{
  "n_layer": 10,
  "d_expert": 128,
  "d_shared_expert": 0,
  "router_score": "softmax",
  "router_bias": true,
  "vocab_size": 27368,
  "qk_norm": false,
  "init_std_down": 0.0504,
  "weight_decay": 0.0,
  "decay_shape": "linear",
  "final_lr_fraction": 0.0,
  "doc_mask": true
}
Below are experts of layer 6 (counted from 0) of a mixture-of-experts language model. Rows are named router (the router's row for the expert), gate (a neuron's input weights, with its number), up (a neuron's input weights, with its number) and show model dimensions 0-191. Each number is 200 + 40 x the weight over its row's rms, rounded and kept within 0 to 999.
After each expert's rows: "comes after" lists some tokens at least twice as common just before its tokens as in all text. This comes from a sample of Wikipedia text that the model never trained on. Tokens count by the router's weight.

# expert 17
router,216,180,152,166,225,229,229,227,228,162,244,280,173,170,179,160,201,308,210,168,211,231,157,135,190,222,189,241,175,271,152,145,181,212,189,180,254,222,231,243,163,189,155,177,178,233,157,216,65,199,149,177,186,219,226,114,186,268,148,220,226,172,219,146,246,248,285,205,211,250,214,178,155,125,171,169,223,199,247,162,183,206,185,161,187,217,200,205,158,207,218,201,195,240,233,199,146,287,214,133,195,185,164,192,201,293,212,204,139,238,150,216,280,212,193,189,179,231,254,206,236,201,202,225,200,253,182,221,149,213,203,184,193,217,139,221,302,204,220,169,192,43,171,169,224,190,275,296,203,166,190,235,185,135,171,249,184,200,196,209,229,199,138,152,255,238,135,207,187,206,222,192,237,163,224,126,192,187,198,176,201,202,149,154,213,204,234,191,174,207,209,264
gate1,211,274,202,273,288,190,138,75,202,156,278,100,244,196,154,225,216,179,178,223,152,277,207,207,167,192,242,223,190,204,231,179,266,216,291,218,228,185,211,185,229,187,202,187,210,268,238,227,124,161,147,235,171,204,209,288,206,192,107,205,132,209,279,283,192,149,129,198,200,150,171,211,146,205,196,227,155,205,236,183,180,222,181,158,208,153,280,226,218,144,267,188,228,204,233,177,193,231,181,247,206,182,200,222,153,244,251,223,227,219,213,173,181,204,199,180,215,166,264,181,187,217,221,196,213,208,159,175,228,189,210,170,200,152,186,174,230,162,260,186,237,198,216,238,256,241,225,198,200,221,158,203,197,211,207,153,236,191,205,208,182,211,200,151,194,223,312,188,198,204,186,250,142,157,244,234,307,256,241,304,212,181,195,190,194,187,164,257,259,177,199,112
up1,221,160,152,227,164,202,115,193,233,179,160,267,220,222,228,92,141,176,176,200,213,116,186,160,223,219,186,156,192,181,184,156,178,193,168,222,127,206,112,266,161,242,207,175,201,183,214,151,201,208,189,183,272,178,125,164,188,148,236,230,270,182,144,154,208,230,289,192,157,202,140,170,237,295,162,217,212,164,187,189,181,186,134,215,155,193,195,195,217,305,195,244,192,219,103,256,221,183,231,198,160,183,211,162,235,155,175,199,156,145,272,261,200,229,210,193,217,227,189,235,238,129,194,264,240,112,162,165,223,226,163,215,178,235,202,220,219,213,174,154,167,212,228,198,246,154,185,180,246,194,226,148,268,162,188,233,159,117,218,238,180,182,160,209,164,124,135,226,263,214,158,170,204,170,167,232,147,184,198,132,181,120,192,238,252,217,167,206,197,185,250,233
comes after: "20", "19", "18", "–", "17", "16"

# expert 54
router,167,188,178,146,178,244,182,231,217,169,231,159,124,225,230,195,177,191,125,208,260,205,280,76,176,233,109,291,147,150,203,185,159,133,188,214,225,173,225,196,167,271,206,221,208,230,186,146,172,133,139,236,164,140,194,109,165,221,122,185,222,166,257,187,217,208,220,231,158,222,203,175,208,171,141,177,180,235,199,164,162,267,186,180,211,254,199,152,154,204,223,233,172,281,137,172,200,248,222,183,218,173,199,188,199,249,176,248,207,266,168,225,173,219,97,182,187,202,151,152,198,212,221,201,246,170,165,96,245,174,205,158,221,194,199,162,202,282,189,189,232,175,185,196,190,221,236,176,207,237,164,201,179,143,217,232,161,181,241,128,178,298,189,157,190,268,149,218,153,207,225,162,206,187,107,172,203,194,231,194,233,164,188,172,158,192,272,193,145,186,132,170
gate0,226,248,188,225,175,186,211,152,130,148,225,253,209,113,265,276,193,192,212,251,250,191,246,234,200,189,241,219,209,206,229,232,234,143,186,155,176,195,234,272,182,200,207,226,198,246,200,250,170,178,196,173,251,158,255,117,198,223,207,175,234,264,223,174,221,163,261,168,178,255,243,204,216,251,206,194,140,270,270,143,206,297,183,179,192,154,222,185,184,269,196,128,181,208,166,216,213,195,232,206,195,108,151,233,158,135,165,243,275,195,164,201,244,203,172,200,247,158,251,252,235,190,229,191,208,141,238,165,200,164,220,255,222,180,183,253,174,114,176,219,243,268,177,180,160,268,218,279,233,244,176,162,211,191,217,149,160,194,207,251,210,257,178,272,183,191,118,217,165,222,234,219,206,171,244,213,217,158,254,147,297,204,192,242,218,227,199,215,118,115,159,175
up0,222,231,179,175,175,258,236,192,248,259,191,207,216,212,197,251,178,152,180,206,169,278,203,194,200,176,274,170,192,150,194,208,211,139,171,244,229,200,176,218,155,222,256,172,103,194,175,201,215,149,203,244,159,187,252,105,229,212,234,177,160,223,144,191,207,154,217,248,185,191,184,191,224,232,185,102,145,233,225,127,148,227,215,153,210,237,114,215,205,251,212,135,140,148,200,110,235,173,205,208,177,88,247,255,207,166,167,237,226,121,182,176,192,204,262,179,183,155,147,204,245,172,219,160,115,137,201,230,218,179,199,173,246,160,205,216,122,190,188,137,238,209,152,182,185,218,252,275,209,238,161,218,228,248,243,182,152,241,122,163,259,216,179,235,156,232,138,233,200,228,166,230,168,224,278,196,180,188,236,147,274,205,213,180,139,257,219,219,151,140,178,234
comes after: " the", " of", ":", " and", "-", " in"

# expert 10
router,141,208,170,196,172,186,142,230,171,148,174,265,160,216,160,228,216,216,141,118,271,221,219,125,138,251,187,226,213,182,148,191,179,162,209,217,259,263,175,273,173,190,160,191,190,206,162,190,157,228,198,248,213,116,189,155,160,242,174,218,200,177,159,91,239,216,232,184,116,222,208,231,120,120,162,174,174,192,195,115,155,201,155,190,209,259,257,118,261,207,270,247,181,150,191,232,154,224,151,154,211,184,184,239,220,225,210,278,165,184,219,173,247,170,181,248,254,121,214,159,248,247,118,182,219,227,126,156,137,217,201,256,188,260,199,153,226,181,246,149,222,187,166,241,224,158,193,233,170,243,164,197,194,216,199,242,160,171,206,225,163,217,185,239,285,211,131,196,217,208,241,180,239,143,227,196,188,186,251,200,274,202,198,216,189,232,160,164,152,212,247,188
gate1,198,173,154,178,214,200,130,130,211,244,172,219,183,242,170,194,251,172,270,184,164,240,287,149,215,172,182,181,264,168,135,198,284,262,196,181,154,207,129,177,162,258,210,183,254,187,164,204,184,228,163,195,248,178,191,221,165,145,263,189,208,220,283,189,178,199,145,241,201,187,242,182,210,225,248,118,200,255,262,163,227,196,181,186,206,221,262,194,211,254,138,219,243,176,199,210,235,191,145,241,185,252,274,186,248,159,154,175,212,186,167,182,153,184,183,173,234,171,221,208,197,253,162,194,241,227,132,206,253,211,257,280,154,165,233,136,191,201,98,171,260,259,216,145,237,171,182,194,134,242,252,222,226,253,172,270,193,178,137,132,250,207,152,212,209,210,225,195,183,165,237,274,207,203,243,237,122,233,201,185,276,149,183,191,168,199,232,85,212,219,199,236
up1,189,266,243,196,197,145,221,171,241,230,167,109,295,222,208,173,224,201,205,195,208,283,163,235,198,157,230,171,217,151,168,221,177,242,134,213,192,211,231,251,217,175,192,192,144,161,163,224,146,234,190,224,103,259,256,212,181,263,187,162,185,297,219,186,170,259,153,149,201,165,160,189,229,211,152,198,164,200,178,172,245,183,178,191,158,108,242,211,222,219,250,154,194,222,217,158,193,218,191,173,112,162,174,283,218,193,199,205,226,306,170,180,170,229,180,165,267,218,199,224,179,211,217,178,181,261,201,181,246,171,182,184,79,148,170,177,248,169,221,158,208,164,116,214,122,194,233,205,159,221,190,276,205,177,259,200,169,183,216,232,183,173,223,238,151,133,191,201,182,270,257,187,262,149,228,185,265,174,262,143,149,195,165,168,169,187,188,147,249,250,245,161
comes after: " ", ".", "–", " −", " +", "10"

# expert 53
router,170,208,196,169,256,256,246,212,252,196,216,222,214,215,210,240,121,211,163,179,201,240,208,186,208,261,150,326,187,157,150,187,135,224,132,243,295,187,240,217,133,182,149,246,176,247,214,159,160,171,153,215,227,119,236,132,135,261,211,122,230,140,205,125,213,188,277,186,213,202,250,215,190,106,148,212,226,194,196,114,165,251,239,213,186,199,228,166,128,231,218,205,176,149,202,211,142,207,159,157,197,179,155,257,221,193,178,181,154,215,225,186,193,182,190,211,196,183,263,186,199,206,146,188,173,175,156,190,172,227,217,239,246,258,164,193,241,222,248,143,192,176,202,189,282,192,193,220,236,176,179,239,202,194,227,200,151,148,237,144,212,228,194,253,195,210,156,175,202,225,274,186,286,143,232,163,197,223,201,201,284,223,186,307,119,244,221,208,165,193,242,247
gate0,175,269,156,203,165,182,191,196,223,182,247,215,202,129,246,193,128,203,187,232,193,143,165,226,205,250,84,185,209,205,172,261,162,239,210,192,203,217,186,228,120,214,261,214,102,183,225,208,163,251,174,170,241,161,156,143,184,228,173,208,207,179,264,223,234,227,169,159,239,277,195,180,214,196,240,207,130,142,248,271,149,205,246,228,271,282,189,194,182,126,194,282,200,245,164,173,161,126,189,206,223,193,186,154,279,159,199,221,189,163,198,210,259,147,242,234,209,182,138,141,161,193,208,201,197,185,141,155,174,169,224,228,206,153,281,253,177,163,149,201,148,163,210,185,283,205,187,238,196,153,193,96,230,162,138,163,173,200,150,214,229,142,206,304,189,205,158,167,156,211,222,175,214,166,194,242,210,225,241,172,264,170,223,164,167,194,177,223,261,183,259,223
up0,158,172,180,192,205,208,187,147,181,226,164,175,189,196,201,232,226,211,173,234,184,242,191,222,152,247,179,223,278,256,236,227,247,253,237,192,298,171,195,207,239,248,200,187,155,226,255,221,180,201,224,197,184,193,218,273,252,153,201,89,216,154,276,177,240,163,217,212,191,253,198,214,185,187,284,187,262,231,186,199,146,266,206,205,136,139,239,180,91,227,254,172,215,169,259,169,241,173,170,189,271,171,136,179,227,161,244,173,178,126,232,200,165,161,249,192,229,167,235,193,270,201,131,194,226,156,194,253,156,190,194,191,214,208,179,182,158,135,153,163,232,200,267,157,152,270,181,246,257,123,293,195,207,237,193,213,209,213,256,167,265,184,203,128,233,141,199,102,233,136,263,208,200,187,139,238,224,167,213,154,158,208,137,183,222,200,161,163,232,193,184,222
comes after: " ", ".", ",", " .", " (", " $"

# expert 23
router,166,183,166,207,238,240,257,168,214,123,206,223,208,152,137,148,223,201,172,121,191,195,217,158,154,224,158,213,149,196,169,193,193,202,146,189,247,258,285,193,154,183,173,252,240,209,167,215,208,132,205,209,227,163,213,138,208,225,168,211,274,202,216,168,228,279,232,145,242,149,201,172,191,108,160,189,210,233,204,122,191,205,172,146,208,233,198,179,126,275,176,207,197,240,226,260,152,191,146,119,181,194,162,248,185,221,220,260,188,223,185,270,333,192,168,224,238,169,219,178,220,259,209,169,260,250,109,183,207,187,212,161,179,276,141,90,191,148,219,234,229,161,162,242,211,191,176,185,192,187,123,239,152,217,254,184,174,169,286,161,165,207,168,179,255,181,155,184,213,208,213,204,244,125,231,164,184,248,166,203,238,207,165,183,216,154,185,196,132,242,176,222
gate1,179,198,225,258,206,276,170,185,129,216,191,185,227,161,160,191,195,226,190,206,178,327,180,147,175,184,119,129,213,271,219,231,138,190,213,185,170,161,259,222,199,196,194,201,256,265,174,162,200,196,268,171,178,165,236,121,207,163,163,218,214,268,182,198,139,210,231,167,243,198,214,179,189,228,175,254,193,143,185,219,270,167,176,216,256,203,240,214,180,221,189,258,207,274,273,195,206,157,251,165,183,242,196,207,194,195,212,143,161,235,206,212,192,154,237,227,217,164,175,171,202,229,302,207,147,195,179,209,206,241,167,224,229,236,220,166,231,189,154,195,271,239,256,264,196,178,222,193,190,275,177,120,238,151,178,178,170,176,163,129,311,233,174,141,249,233,83,177,236,213,158,242,267,193,166,265,210,211,229,207,198,240,204,180,203,160,227,229,260,118,278,207
up1,175,219,205,221,200,189,189,151,272,297,192,235,223,221,240,145,231,199,261,208,216,214,261,211,162,200,228,225,199,197,229,245,230,234,200,191,206,280,117,235,166,225,222,142,216,149,219,162,185,224,207,133,207,201,172,239,326,285,236,198,193,137,179,176,215,179,219,181,216,130,197,237,198,190,176,207,209,218,219,158,118,214,218,199,194,240,168,257,300,189,167,156,164,175,146,175,172,219,224,180,216,315,211,129,194,213,182,222,179,201,158,204,137,248,151,216,190,268,162,220,137,128,132,255,191,201,215,210,177,159,252,154,234,235,204,222,216,90,195,226,144,130,149,163,250,190,242,224,157,85,218,197,200,172,138,219,235,216,283,190,176,190,228,240,247,170,214,205,201,166,168,163,151,135,220,152,212,175,212,195,186,164,163,141,166,215,198,175,192,241,155,155
comes after: " ", " $", "10", "–", " (", "00"